python train.py --n_experts=16 --moe_layers=[0, 1, 2, 3, 4, 5, 6, 7] --router_bias=true --optimizer="soap_variant" --grad_clip=0.5 --batch_tokens=131072 --steps=4114
Below are experts of layer 3 (counted from 0) of a mixture-of-experts language model. Rows are named router (the router's row for the expert), gate (a neuron's input weights, with its number), up (a neuron's input weights, with its number), down (a neuron's output weights, with its number) and show model dimensions 0-191. Each number is 200 + 20 x the weight over its row's rms, rounded and kept within 0 to 999.
After each expert's rows: "comes before" lists some tokens at least twice as common just after its tokens as in all text. This comes from a sample of Wikipedia text that the model never trained on. Tokens count by the router's weight.

# expert 7
router,182,197,176,217,207,171,217,209,200,177,187,161,183,179,190,194,268,211,191,219,191,173,208,190,180,172,191,220,195,200,199,168,218,236,180,211,185,193,216,182,188,196,186,223,211,242,230,194,189,177,224,201,215,202,221,177,200,192,203,223,209,167,181,198,193,200,209,192,203,179,229,208,210,168,168,193,207,202,190,169,162,146,221,209,182,214,166,208,185,221,224,200,174,225,201,199,200,211,186,181,184,197,224,191,220,208,200,252,217,225,200,212,173,197,212,219,209,186,197,196,179,212,176,201,241,197,184,175,233,183,211,242,183,184,208,178,205,217,208,209,201,200,202,198,182,216,219,202,197,184,189,212,165,208,208,215,168,205,207,209,185,192,175,203,179,155,237,224,196,234,198,220,216,252,186,181,249,198,198,224,191,202,211,173,228,202,203,194,163,188,214,208
gate6,208,199,198,151,199,224,222,175,158,180,219,267,198,213,205,188,219,231,172,208,204,211,169,193,207,202,214,180,175,193,190,195,212,224,200,173,221,181,194,198,201,177,231,187,212,212,173,192,211,207,210,182,172,192,192,181,187,184,214,190,198,184,171,205,225,163,232,202,187,201,200,202,204,212,198,231,203,184,219,216,196,249,212,181,206,190,223,188,199,224,180,171,195,222,216,214,189,197,225,160,178,247,166,192,186,240,203,180,196,210,228,200,211,207,222,204,207,147,202,198,209,217,233,195,176,212,205,194,224,221,221,206,186,221,213,229,200,173,179,204,160,198,212,203,189,187,175,217,207,206,238,232,228,196,198,185,224,208,182,223,185,207,251,209,210,215,204,190,199,211,225,234,187,177,210,208,204,224,245,195,189,194,191,223,192,226,182,165,182,192,213,185
up6,215,219,216,191,183,169,209,173,161,210,231,171,226,187,204,193,225,169,221,194,184,188,238,211,186,248,223,220,178,195,170,210,191,224,191,173,228,220,210,177,194,203,198,205,238,219,198,181,217,208,196,204,179,176,207,199,226,216,210,171,208,192,162,238,223,218,220,220,220,205,241,209,198,218,209,216,167,184,211,189,170,184,219,222,188,214,202,215,199,174,179,191,214,196,214,210,204,206,231,215,196,216,225,204,191,212,237,174,210,170,194,195,193,148,223,184,179,195,253,214,250,168,182,187,178,204,216,230,231,188,219,212,211,189,188,196,166,213,223,198,173,232,230,182,181,207,189,210,198,215,212,226,211,200,178,224,203,209,181,176,213,197,207,178,198,204,231,168,206,183,211,183,185,177,188,187,176,172,212,211,213,194,202,234,224,203,187,204,195,202,168,216
down6,231,201,197,203,184,182,201,180,188,227,210,208,195,219,184,198,225,217,221,213,219,207,188,216,181,230,236,195,179,207,179,179,177,198,205,183,180,218,209,161,201,222,223,162,234,225,169,169,219,215,184,197,181,177,209,183,200,212,194,187,206,185,206,175,204,179,174,186,223,211,175,206,198,219,191,235,166,202,179,210,210,228,209,177,200,214,214,197,214,173,176,145,215,204,227,193,239,209,229,217,211,194,188,172,181,202,170,196,201,185,212,201,221,167,222,189,192,150,211,170,212,186,183,179,196,177,210,193,218,180,231,194,217,219,193,229,192,190,198,218,211,211,167,235,194,187,179,178,214,211,238,210,199,187,209,186,184,179,217,180,184,233,204,191,197,196,190,204,194,186,215,241,206,197,205,269,224,174,225,168,219,194,188,229,215,225,196,186,198,178,190,247
comes before: " the", " a", " his", " which", " its", " an"

# expert 5
router,141,201,207,163,219,194,227,215,224,192,183,188,217,191,190,198,197,213,225,236,222,189,167,216,201,219,222,180,227,193,197,215,217,199,220,184,196,173,202,200,238,170,220,190,217,204,231,202,170,172,205,182,222,222,193,200,184,200,242,191,219,196,223,182,191,201,217,228,195,163,215,184,196,240,232,171,215,233,201,213,184,200,217,184,215,179,184,216,203,201,197,186,199,208,186,180,201,197,195,184,216,235,243,210,224,204,201,165,219,170,229,219,222,176,204,210,204,195,199,218,181,193,192,212,192,247,241,217,176,178,180,190,214,175,201,224,185,211,193,208,195,177,184,167,183,199,196,181,228,233,183,205,198,230,206,191,206,218,175,209,241,212,193,193,166,213,193,185,190,169,212,165,191,210,206,215,190,188,253,199,180,226,191,185,206,180,207,173,176,164,193,232
gate10,209,177,207,210,184,172,183,217,183,178,184,186,193,191,214,221,223,177,238,247,188,207,190,194,208,223,198,193,215,184,205,192,220,187,204,224,173,209,251,231,205,216,234,186,197,174,196,170,177,231,207,195,199,169,246,202,190,192,175,244,177,167,238,201,202,198,164,227,186,177,187,212,182,214,215,225,207,205,196,198,186,211,230,203,218,235,192,214,181,211,175,177,180,190,180,197,253,194,221,193,174,208,189,190,220,222,235,177,194,229,176,172,201,215,180,183,172,202,205,191,189,213,195,215,205,182,240,204,177,190,231,189,218,225,208,200,203,169,224,207,203,206,178,181,182,210,195,189,159,199,208,212,195,215,206,158,197,200,249,216,203,190,195,178,200,219,233,206,194,180,185,195,172,206,187,221,200,236,228,220,192,163,202,224,222,228,186,206,216,184,182,184
up10,193,193,225,218,205,211,196,224,182,200,208,194,207,221,209,165,218,183,212,217,184,212,196,192,190,200,216,179,176,188,194,195,209,192,199,236,209,212,213,187,188,217,192,197,211,205,209,179,173,197,183,189,168,174,203,201,178,222,178,194,215,180,213,170,163,193,141,227,218,186,187,184,226,223,190,245,200,207,209,213,190,225,209,185,183,237,201,202,216,208,195,181,197,226,217,175,193,202,211,163,190,200,218,186,221,206,268,195,228,234,211,201,203,175,170,176,163,240,197,177,210,219,168,159,200,175,215,213,180,205,219,198,234,248,204,242,219,206,234,218,235,211,166,183,201,192,227,132,189,195,222,204,203,193,197,171,188,195,214,214,211,204,193,216,213,192,199,189,205,177,201,191,178,206,193,162,180,230,191,225,190,199,204,228,214,224,216,198,204,214,205,182
down10,189,176,193,204,234,197,203,236,198,217,187,185,214,216,146,210,212,200,207,232,205,209,188,188,179,195,163,192,197,184,141,189,159,205,191,244,192,211,182,203,234,201,193,199,161,208,214,191,172,206,195,222,175,196,174,161,198,258,185,215,176,190,204,214,194,197,190,196,200,228,157,215,190,206,209,228,213,184,217,201,174,215,191,224,212,177,208,167,191,209,169,200,205,207,205,218,219,165,214,222,212,181,199,205,199,231,204,196,254,200,186,170,176,203,177,209,167,221,191,193,184,179,179,213,184,203,200,186,182,212,215,225,185,197,230,217,189,177,214,209,220,176,194,199,213,211,188,196,213,175,183,217,165,199,208,216,199,197,214,235,182,208,150,219,194,235,177,212,169,191,175,221,213,201,224,210,210,212,243,208,197,224,208,207,163,173,186,231,209,204,213,204
comes before: "=", "%", "See", " List", " The", "History"

# expert 9
router,211,205,189,219,206,187,161,199,202,182,214,238,190,184,176,197,217,197,183,208,200,226,185,202,228,207,196,209,206,211,200,225,200,196,200,188,192,209,204,175,190,208,151,201,199,165,180,206,173,231,202,196,252,210,246,217,181,242,197,173,198,232,167,203,189,217,249,209,197,185,185,192,241,203,164,212,228,175,203,184,200,221,187,208,199,173,220,218,158,197,186,188,195,222,203,208,226,211,228,229,190,250,214,182,187,179,185,189,203,188,175,217,208,180,200,200,218,207,180,202,206,219,171,214,220,248,195,184,186,245,200,187,189,201,198,199,188,198,227,199,210,207,235,224,182,193,225,192,147,199,217,200,218,148,178,193,225,218,195,204,205,197,187,219,171,211,213,203,208,200,191,192,211,183,229,189,178,223,183,200,222,217,195,235,201,166,194,194,224,232,230,176
gate13,177,250,175,158,201,166,201,209,172,197,224,226,179,200,212,198,213,197,202,190,160,184,217,167,169,184,215,161,216,213,187,189,221,204,187,222,244,199,217,180,190,243,209,216,190,174,178,212,211,184,215,179,185,218,232,223,236,216,220,191,188,163,242,206,223,204,200,180,213,223,192,209,209,185,197,198,197,209,179,193,168,224,238,212,211,230,205,194,192,210,203,225,205,198,202,198,231,194,229,224,185,184,238,206,230,198,161,225,205,202,199,222,185,199,214,198,249,172,184,182,169,209,223,232,170,210,231,212,180,194,172,215,191,182,234,218,212,243,206,199,188,194,202,212,210,192,190,196,192,197,221,189,194,213,205,241,190,219,181,201,211,183,186,224,220,210,202,230,215,231,166,202,196,186,182,197,185,211,193,189,209,215,188,224,198,173,209,202,219,173,240,195
up13,193,179,175,180,242,209,173,230,223,207,184,184,210,200,211,195,217,194,182,207,185,225,203,222,181,167,176,228,201,223,218,225,231,155,159,232,213,182,222,175,230,186,179,206,212,235,226,206,221,205,189,213,176,174,205,226,192,204,234,170,184,204,206,183,220,195,215,206,216,185,218,195,209,200,180,186,163,188,198,211,183,177,196,219,196,210,195,225,222,162,201,208,221,212,196,253,212,214,160,190,198,204,210,213,176,213,203,207,191,186,229,176,155,169,163,193,221,213,209,173,183,175,222,218,187,218,193,194,183,211,184,183,190,189,197,200,171,192,182,165,200,213,186,230,222,205,214,173,195,219,235,179,196,181,158,204,241,231,230,227,231,201,183,180,210,196,214,196,178,210,212,205,196,211,181,172,169,220,198,224,200,200,192,207,216,210,168,180,194,218,194,225
down13,195,203,204,187,188,206,203,230,160,189,223,204,176,207,213,175,181,194,200,201,204,147,205,208,220,186,199,195,172,205,169,197,199,243,216,210,192,188,194,234,175,189,195,204,205,207,214,212,210,239,231,167,208,208,186,238,231,209,208,204,173,210,206,222,205,182,195,194,195,215,194,202,176,228,196,193,195,202,243,230,201,234,220,200,174,221,205,184,198,193,189,204,199,212,171,213,231,192,186,199,211,216,176,240,148,181,189,174,187,191,204,199,166,189,259,213,192,186,232,230,224,209,217,189,222,194,204,187,182,199,238,197,218,204,198,245,228,204,198,202,232,158,183,200,203,205,198,196,198,221,204,207,209,230,194,166,167,199,167,179,186,181,188,173,222,172,211,185,216,216,174,184,235,189,168,149,188,222,205,192,197,198,222,190,179,163,208,187,221,197,231,198
comes before: "-", "|", "l", "ion", "ti", "ss"

# expert 2
router,168,203,234,201,202,204,187,162,164,165,219,215,205,174,224,189,175,216,199,170,210,185,188,188,202,201,168,216,209,195,181,179,225,167,182,200,210,150,214,187,200,193,215,196,196,168,205,201,162,190,191,241,187,180,211,157,179,204,202,210,210,206,216,172,206,197,191,159,192,172,189,201,195,195,226,211,242,226,195,204,202,250,203,176,196,186,209,189,218,201,172,196,183,187,203,226,212,228,204,247,197,206,188,201,195,228,191,168,182,225,209,173,221,209,228,182,245,211,196,214,166,201,202,223,169,202,207,205,188,191,188,217,211,197,183,203,228,193,279,220,204,181,217,218,194,197,216,171,205,183,186,205,187,209,199,220,238,212,178,181,166,182,195,215,205,228,196,196,186,201,214,192,227,225,157,179,170,194,171,174,192,204,204,201,201,186,184,199,188,202,205,190
gate3,194,237,187,167,200,198,209,174,207,203,210,176,176,198,228,200,202,197,209,174,175,197,212,188,209,184,164,194,175,166,206,200,170,174,180,167,200,181,202,217,218,207,197,185,161,181,173,179,206,174,189,217,195,174,193,193,244,179,187,188,229,213,224,187,205,190,160,226,241,207,182,207,186,197,206,189,187,239,180,215,190,208,172,158,192,190,185,217,179,185,269,201,188,223,212,186,203,199,225,201,176,203,195,198,189,199,222,201,188,177,231,199,166,204,182,194,225,213,201,200,225,188,176,193,199,202,203,205,194,216,215,179,211,172,210,185,188,215,223,198,238,166,188,204,227,217,196,175,225,209,195,186,213,198,210,197,198,183,205,166,199,187,215,213,184,189,248,186,195,183,172,182,186,230,207,227,186,201,212,165,140,183,192,229,211,195,160,216,164,210,219,234
up3,251,164,184,207,168,197,161,194,160,213,192,195,204,187,167,198,201,186,206,225,225,194,211,172,188,181,210,212,193,163,208,198,189,192,211,214,207,188,190,202,216,179,204,175,209,215,217,167,204,197,189,187,168,206,198,188,222,211,218,199,168,239,194,217,183,200,226,158,193,206,236,209,192,172,203,177,205,239,184,204,207,192,224,194,203,212,175,207,227,231,161,210,181,174,160,203,207,216,204,187,215,245,193,211,191,218,215,172,229,200,200,188,191,189,191,165,206,181,221,222,158,209,201,177,242,165,203,195,222,205,166,211,181,158,204,196,200,201,199,220,210,227,214,199,182,198,190,211,198,203,192,195,228,205,184,220,187,214,206,211,214,223,208,201,198,226,229,230,190,194,212,187,168,210,182,198,198,201,209,218,239,191,220,177,177,218,235,177,235,171,153,159
down3,208,229,229,202,223,204,166,216,222,171,188,204,170,208,184,194,200,187,188,223,159,196,182,230,196,201,191,210,207,201,189,172,173,174,193,197,215,200,188,163,187,202,208,178,244,206,191,147,175,175,184,238,172,176,180,222,216,159,218,179,192,188,215,190,210,206,193,212,159,189,224,220,203,206,214,215,224,220,193,196,195,198,198,197,168,225,211,184,228,182,176,229,194,210,185,189,219,179,214,197,166,233,218,195,212,159,167,209,210,199,191,172,207,185,207,217,227,193,215,182,217,168,208,218,186,174,210,207,198,210,205,138,207,179,191,203,160,182,210,204,200,192,186,200,192,202,192,160,211,197,180,158,181,217,183,166,195,202,189,172,164,198,201,195,204,179,190,166,196,195,215,225,177,203,204,194,185,222,223,214,183,202,202,245,154,207,227,185,221,202,225,207
comes before: ",", ".", ")", "–", " and", " –"

# expert 11
router,231,211,195,219,197,172,192,189,188,200,246,190,200,217,238,203,192,219,221,217,224,203,182,214,214,189,183,240,231,192,213,178,196,214,188,212,190,206,188,199,210,222,213,245,197,248,211,195,199,203,195,235,238,235,190,178,198,220,216,192,205,200,240,190,210,182,207,218,197,194,200,191,215,218,170,181,152,169,189,203,206,190,199,217,215,247,188,182,180,224,179,197,185,199,226,174,177,183,161,245,206,199,235,174,172,209,207,215,219,212,189,213,191,217,206,205,183,216,210,192,151,200,161,196,236,203,224,205,194,178,205,205,176,165,198,185,191,203,210,183,203,215,198,187,203,192,169,201,201,194,183,217,196,216,180,198,160,191,208,209,234,192,204,196,181,176,209,208,208,226,167,224,190,184,176,190,193,206,179,243,185,228,195,183,153,247,218,215,184,182,208,174
gate8,161,208,204,198,185,196,182,175,198,214,208,179,197,196,243,197,205,196,189,186,206,169,237,177,229,199,204,195,215,186,158,226,251,217,218,206,250,206,215,189,189,176,190,211,216,189,208,214,219,173,198,193,211,173,187,211,184,160,174,166,197,186,195,163,182,209,179,228,215,214,198,204,228,212,218,191,172,205,188,189,216,180,208,206,187,218,224,245,197,218,183,223,213,205,209,192,210,207,207,188,217,190,158,205,197,227,153,218,184,243,218,199,171,172,166,194,198,199,167,207,210,198,191,197,186,188,182,163,200,191,163,212,212,220,184,192,178,213,221,217,219,166,227,200,197,194,185,210,209,186,193,170,204,197,180,238,206,179,203,222,155,174,173,184,243,188,222,194,212,197,235,207,220,157,190,200,216,220,221,214,187,202,218,231,168,225,200,213,197,199,195,193
up8,230,225,232,186,184,204,194,187,216,234,181,176,221,188,207,198,193,218,177,215,188,211,181,174,200,244,229,209,218,193,169,178,187,193,195,163,178,204,201,188,196,235,200,202,209,171,224,148,199,159,224,187,201,220,207,223,203,195,216,198,200,191,244,211,216,185,172,162,175,212,185,207,182,230,187,193,185,203,181,229,238,181,169,195,197,213,196,199,204,196,180,190,169,174,216,194,217,182,203,177,238,179,198,224,188,203,188,204,206,223,233,195,165,184,202,202,187,175,195,220,261,192,217,211,162,211,213,191,198,212,230,175,185,188,177,182,203,212,203,189,207,207,208,194,202,175,209,234,221,173,201,185,199,233,176,225,233,190,221,212,188,176,200,185,188,180,206,210,198,208,230,178,185,183,171,205,184,225,186,189,172,214,196,198,224,234,196,173,164,204,153,208
down8,196,178,207,189,217,199,196,203,197,183,213,241,226,221,167,194,198,197,182,207,184,211,175,229,202,187,223,215,208,202,232,215,228,253,224,190,239,205,179,262,198,204,198,189,177,150,192,203,210,231,160,185,200,221,222,226,204,167,171,205,183,211,198,225,179,196,182,179,194,192,232,192,265,202,200,182,196,201,193,190,187,187,230,206,192,217,185,200,176,204,169,191,178,225,237,210,185,211,199,219,184,197,209,185,155,186,180,223,201,219,197,210,209,246,203,201,196,180,223,211,232,180,229,177,193,199,220,204,188,198,186,193,201,189,199,192,167,183,198,172,185,187,195,180,210,225,200,209,193,230,191,212,186,188,196,179,200,208,187,209,190,200,220,228,198,194,194,228,191,190,200,198,213,221,193,183,197,200,175,195,158,218,208,216,206,137,183,211,220,247,239,199
comes before: " to", " in", " by", " the", " that", " on"

# expert 10
router,214,215,210,173,212,194,193,197,180,199,211,199,218,230,227,151,210,228,188,221,208,196,227,206,220,197,214,203,224,233,175,197,201,210,197,165,251,189,210,196,194,171,255,179,172,226,213,225,221,182,186,176,161,158,191,245,208,173,187,180,193,203,211,173,211,193,209,202,222,225,210,183,184,200,194,224,194,177,212,197,253,212,188,178,206,233,228,204,219,201,193,179,208,215,190,183,187,211,219,170,205,217,193,186,193,211,203,181,198,186,226,219,229,210,185,199,213,207,212,234,221,200,191,181,180,205,204,185,229,184,234,181,217,223,219,223,184,205,181,233,179,226,201,210,198,219,166,180,207,218,218,180,188,201,211,170,206,182,190,195,197,161,204,182,212,193,189,182,208,175,236,236,180,169,172,193,211,194,218,186,185,158,184,230,179,228,175,214,217,182,184,212
gate9,232,175,206,166,204,181,174,197,170,201,190,199,173,218,219,172,205,205,202,203,220,226,182,211,196,209,162,203,212,201,176,171,175,194,223,197,188,227,181,211,196,221,192,171,225,226,199,142,222,215,165,190,214,189,165,208,220,212,192,195,184,189,230,192,224,177,184,233,226,200,220,184,167,211,216,215,162,218,206,256,177,210,221,176,213,217,211,156,176,184,188,189,215,191,209,202,177,211,199,178,171,206,216,187,219,243,194,232,213,171,189,194,184,203,182,182,189,225,189,199,190,189,183,173,217,204,212,197,202,217,175,176,186,189,178,208,235,180,215,218,193,198,224,200,188,177,190,188,195,197,228,173,214,176,170,191,207,231,202,170,192,208,189,234,205,192,212,171,221,173,193,192,211,186,167,186,191,210,200,218,189,211,219,196,195,231,214,249,172,229,212,232
up9,169,179,226,175,219,198,163,232,219,256,183,179,230,210,165,189,143,207,163,214,188,205,250,199,184,192,213,157,169,209,191,212,187,222,210,169,201,194,212,171,218,181,218,208,176,200,179,226,216,190,232,158,210,174,189,207,218,182,211,177,223,191,226,186,193,195,194,225,215,234,189,156,209,204,230,186,202,190,223,214,230,216,226,200,205,221,188,208,188,203,204,216,191,210,196,230,176,214,210,232,192,195,199,187,210,227,193,219,199,189,199,181,189,187,204,174,214,171,215,187,213,171,195,212,187,183,204,210,174,226,191,183,193,198,176,158,207,202,191,187,189,188,210,222,195,164,197,239,195,212,195,210,179,177,214,202,200,194,194,246,188,244,214,185,195,184,186,178,214,200,180,205,189,182,201,205,197,183,262,190,206,194,189,217,197,199,175,206,209,197,164,198
down9,200,196,199,209,217,211,177,230,197,217,234,213,198,186,168,184,215,209,187,197,194,200,227,188,238,210,208,213,209,206,214,222,205,175,185,229,216,183,187,237,209,206,183,211,147,202,205,169,192,175,195,154,208,223,218,226,224,209,214,206,217,233,210,186,181,203,205,205,149,180,216,205,222,179,168,187,223,218,208,200,224,227,206,198,210,184,156,181,212,194,183,224,196,182,197,217,218,209,169,186,189,205,187,191,208,229,187,218,144,222,170,220,220,213,179,190,210,222,211,186,233,200,212,201,207,214,227,139,169,194,206,198,181,204,233,162,193,218,190,221,238,191,222,177,197,216,203,208,177,153,219,192,184,201,212,202,232,172,179,215,202,209,192,184,195,228,180,218,196,240,234,218,176,223,200,189,185,179,195,185,175,207,228,193,203,209,211,213,175,207,216,203
comes before: " |", "–", ";", ":", "\n\n", "/"

# expert 14
router,236,161,183,165,181,192,222,229,204,232,212,188,167,195,190,225,185,183,184,178,167,222,215,182,204,179,161,206,215,202,169,171,225,180,191,206,194,213,184,232,212,193,168,191,199,206,177,183,186,221,231,156,190,227,197,169,178,213,210,197,185,174,203,215,202,231,199,201,196,196,180,198,234,220,189,196,155,186,186,164,217,215,204,208,185,212,174,200,205,255,217,207,218,145,224,191,178,201,226,213,234,200,218,207,202,203,194,198,207,187,188,190,170,190,222,221,212,189,185,229,203,203,228,186,181,195,187,215,216,233,180,188,191,179,168,193,203,215,177,181,204,189,170,164,160,172,208,209,161,186,196,217,206,164,182,230,206,199,221,184,193,229,188,184,222,224,194,203,180,214,206,243,203,192,208,235,179,194,199,198,210,211,208,219,216,195,231,199,187,192,215,190
gate6,227,214,141,189,201,205,198,195,211,187,233,229,212,211,215,210,197,211,202,218,212,193,197,210,149,192,200,178,192,193,212,210,202,198,252,216,169,243,185,214,189,183,197,205,219,231,211,239,229,198,184,261,204,221,222,217,237,192,193,205,217,213,182,223,213,186,192,183,197,236,211,213,208,186,196,197,181,185,208,199,228,200,210,190,239,184,217,187,171,215,221,227,201,178,159,196,204,200,182,179,220,213,172,201,202,186,247,223,181,218,209,197,230,175,224,216,223,210,211,190,174,189,209,178,194,188,188,154,178,218,208,228,214,220,209,210,191,188,202,190,208,177,168,206,226,203,206,198,210,206,178,195,180,213,203,203,199,172,195,184,185,182,203,219,228,199,190,218,203,223,156,226,185,169,235,227,187,238,211,172,206,209,177,191,174,241,187,207,230,195,184,188
up6,187,195,170,206,202,212,177,204,187,189,211,179,203,196,226,203,180,185,215,195,202,212,157,194,191,185,145,191,215,251,129,176,178,231,192,192,203,182,198,212,194,151,220,184,160,164,231,202,187,210,219,196,176,205,250,218,206,249,191,169,194,197,209,199,204,186,193,193,183,185,198,191,223,197,186,220,185,179,192,187,198,198,213,207,164,231,216,234,182,183,173,212,218,216,182,196,185,221,232,156,211,215,209,177,194,216,200,215,175,210,204,197,193,214,189,182,230,186,198,188,188,233,212,180,196,215,223,185,152,199,213,195,216,201,163,200,181,177,170,211,220,188,173,207,171,198,208,214,174,159,198,199,218,175,178,201,194,217,205,199,199,214,191,188,185,192,187,220,211,225,230,213,225,198,205,208,173,229,179,202,222,191,223,204,187,169,202,184,204,186,224,184
down6,205,214,213,185,181,171,196,222,201,178,196,191,187,204,203,238,228,172,213,175,201,193,207,203,227,221,191,176,192,210,230,169,214,188,225,225,203,184,221,202,212,222,212,200,151,185,201,196,222,182,205,218,220,182,152,210,178,191,213,211,214,173,167,223,178,189,192,219,182,171,230,232,190,175,228,195,212,205,230,180,189,205,185,213,190,219,201,191,231,179,162,217,194,188,219,216,201,194,205,225,175,161,175,158,211,172,212,157,210,192,224,173,229,194,149,172,222,204,196,204,176,189,235,203,219,197,185,209,214,167,202,196,180,204,164,203,211,193,204,188,198,202,203,201,183,162,143,179,193,192,202,193,194,156,220,217,177,202,229,234,238,186,197,198,206,196,186,190,185,218,209,197,198,211,166,209,226,222,173,224,207,203,169,201,187,213,198,227,216,181,190,207
comes before: ",", " of", " and", " (", "\"", " ="

# expert 12
router,166,224,214,221,213,209,244,215,178,187,192,191,223,206,183,233,211,178,196,203,212,178,188,176,203,180,230,184,200,192,204,185,213,176,198,206,219,203,206,208,216,193,244,161,200,177,217,195,199,206,221,213,223,196,178,222,210,177,216,193,187,227,175,227,171,200,196,218,192,219,214,194,215,168,185,186,162,212,157,214,198,206,177,173,191,191,212,161,205,190,185,212,221,207,185,207,200,225,222,224,194,206,196,187,211,203,226,213,221,229,205,227,228,205,182,139,183,196,210,208,221,189,193,213,207,174,222,213,186,183,195,219,177,226,180,208,221,181,197,188,205,159,237,196,212,198,202,199,207,167,215,166,153,215,186,171,215,224,179,212,198,198,226,183,200,232,214,205,160,197,212,155,170,207,177,184,218,197,212,210,188,199,201,179,217,245,170,245,184,192,165,174
gate16,210,205,201,205,257,194,242,208,232,179,202,148,181,177,234,207,199,225,221,208,203,203,176,197,222,193,188,223,178,234,182,177,220,220,173,184,216,229,199,212,167,184,211,223,186,192,219,202,220,183,204,190,208,241,203,205,212,216,237,184,156,198,199,189,166,196,190,208,228,201,177,208,228,195,217,178,205,215,201,238,203,222,186,193,196,217,235,235,188,234,246,217,215,217,229,199,231,189,200,195,186,212,209,194,207,174,234,195,214,183,211,191,243,213,203,197,202,184,179,212,204,193,209,203,200,216,193,194,193,203,205,181,183,228,212,202,220,212,220,183,178,191,188,174,192,172,213,173,218,171,213,203,193,187,191,212,209,209,219,206,189,193,191,214,220,204,210,211,147,182,243,210,207,220,224,187,168,176,228,179,202,193,185,180,206,165,227,229,167,158,185,197
up16,209,205,223,214,227,212,246,218,239,157,205,125,180,172,219,198,192,221,203,223,222,194,186,204,243,203,193,239,184,226,201,174,226,207,172,189,214,212,196,225,169,171,199,224,182,192,200,190,197,197,194,189,193,233,201,210,227,219,227,179,162,183,201,194,185,193,186,199,224,181,169,185,216,206,213,176,208,212,204,233,182,209,185,211,225,220,235,211,192,226,228,208,219,206,255,206,215,197,182,195,175,218,216,207,209,184,240,197,242,180,207,177,241,233,225,204,211,193,176,196,208,206,205,183,208,207,197,215,182,193,201,195,203,235,200,205,219,198,195,200,187,203,190,177,189,184,225,173,228,162,224,200,186,184,214,206,201,202,223,204,190,195,209,225,209,222,185,238,162,176,230,198,207,203,207,216,173,203,229,166,190,205,178,203,216,181,210,213,178,185,201,191
down16,228,234,177,184,223,199,135,204,164,225,194,207,188,209,215,211,194,186,209,190,206,177,208,173,210,207,211,184,248,223,197,211,213,147,212,239,173,161,223,199,214,194,193,210,211,226,205,259,180,184,214,209,207,174,219,206,174,210,191,176,228,197,227,203,191,211,211,227,218,195,205,214,195,221,216,197,168,225,205,180,199,195,205,217,189,203,194,182,250,204,173,235,200,202,172,205,172,202,203,186,204,214,199,221,200,192,175,211,186,196,154,189,220,211,196,153,218,202,197,203,141,194,217,200,217,176,225,185,203,220,215,236,190,187,176,178,176,225,182,204,197,194,181,212,224,223,197,194,173,190,177,200,196,201,218,232,196,206,174,197,214,223,216,188,183,189,207,224,203,228,226,181,173,206,186,209,214,191,196,182,195,203,227,185,206,229,212,209,235,229,214,204
comes before: "|", "-", "=", "\n\n", "The", " The"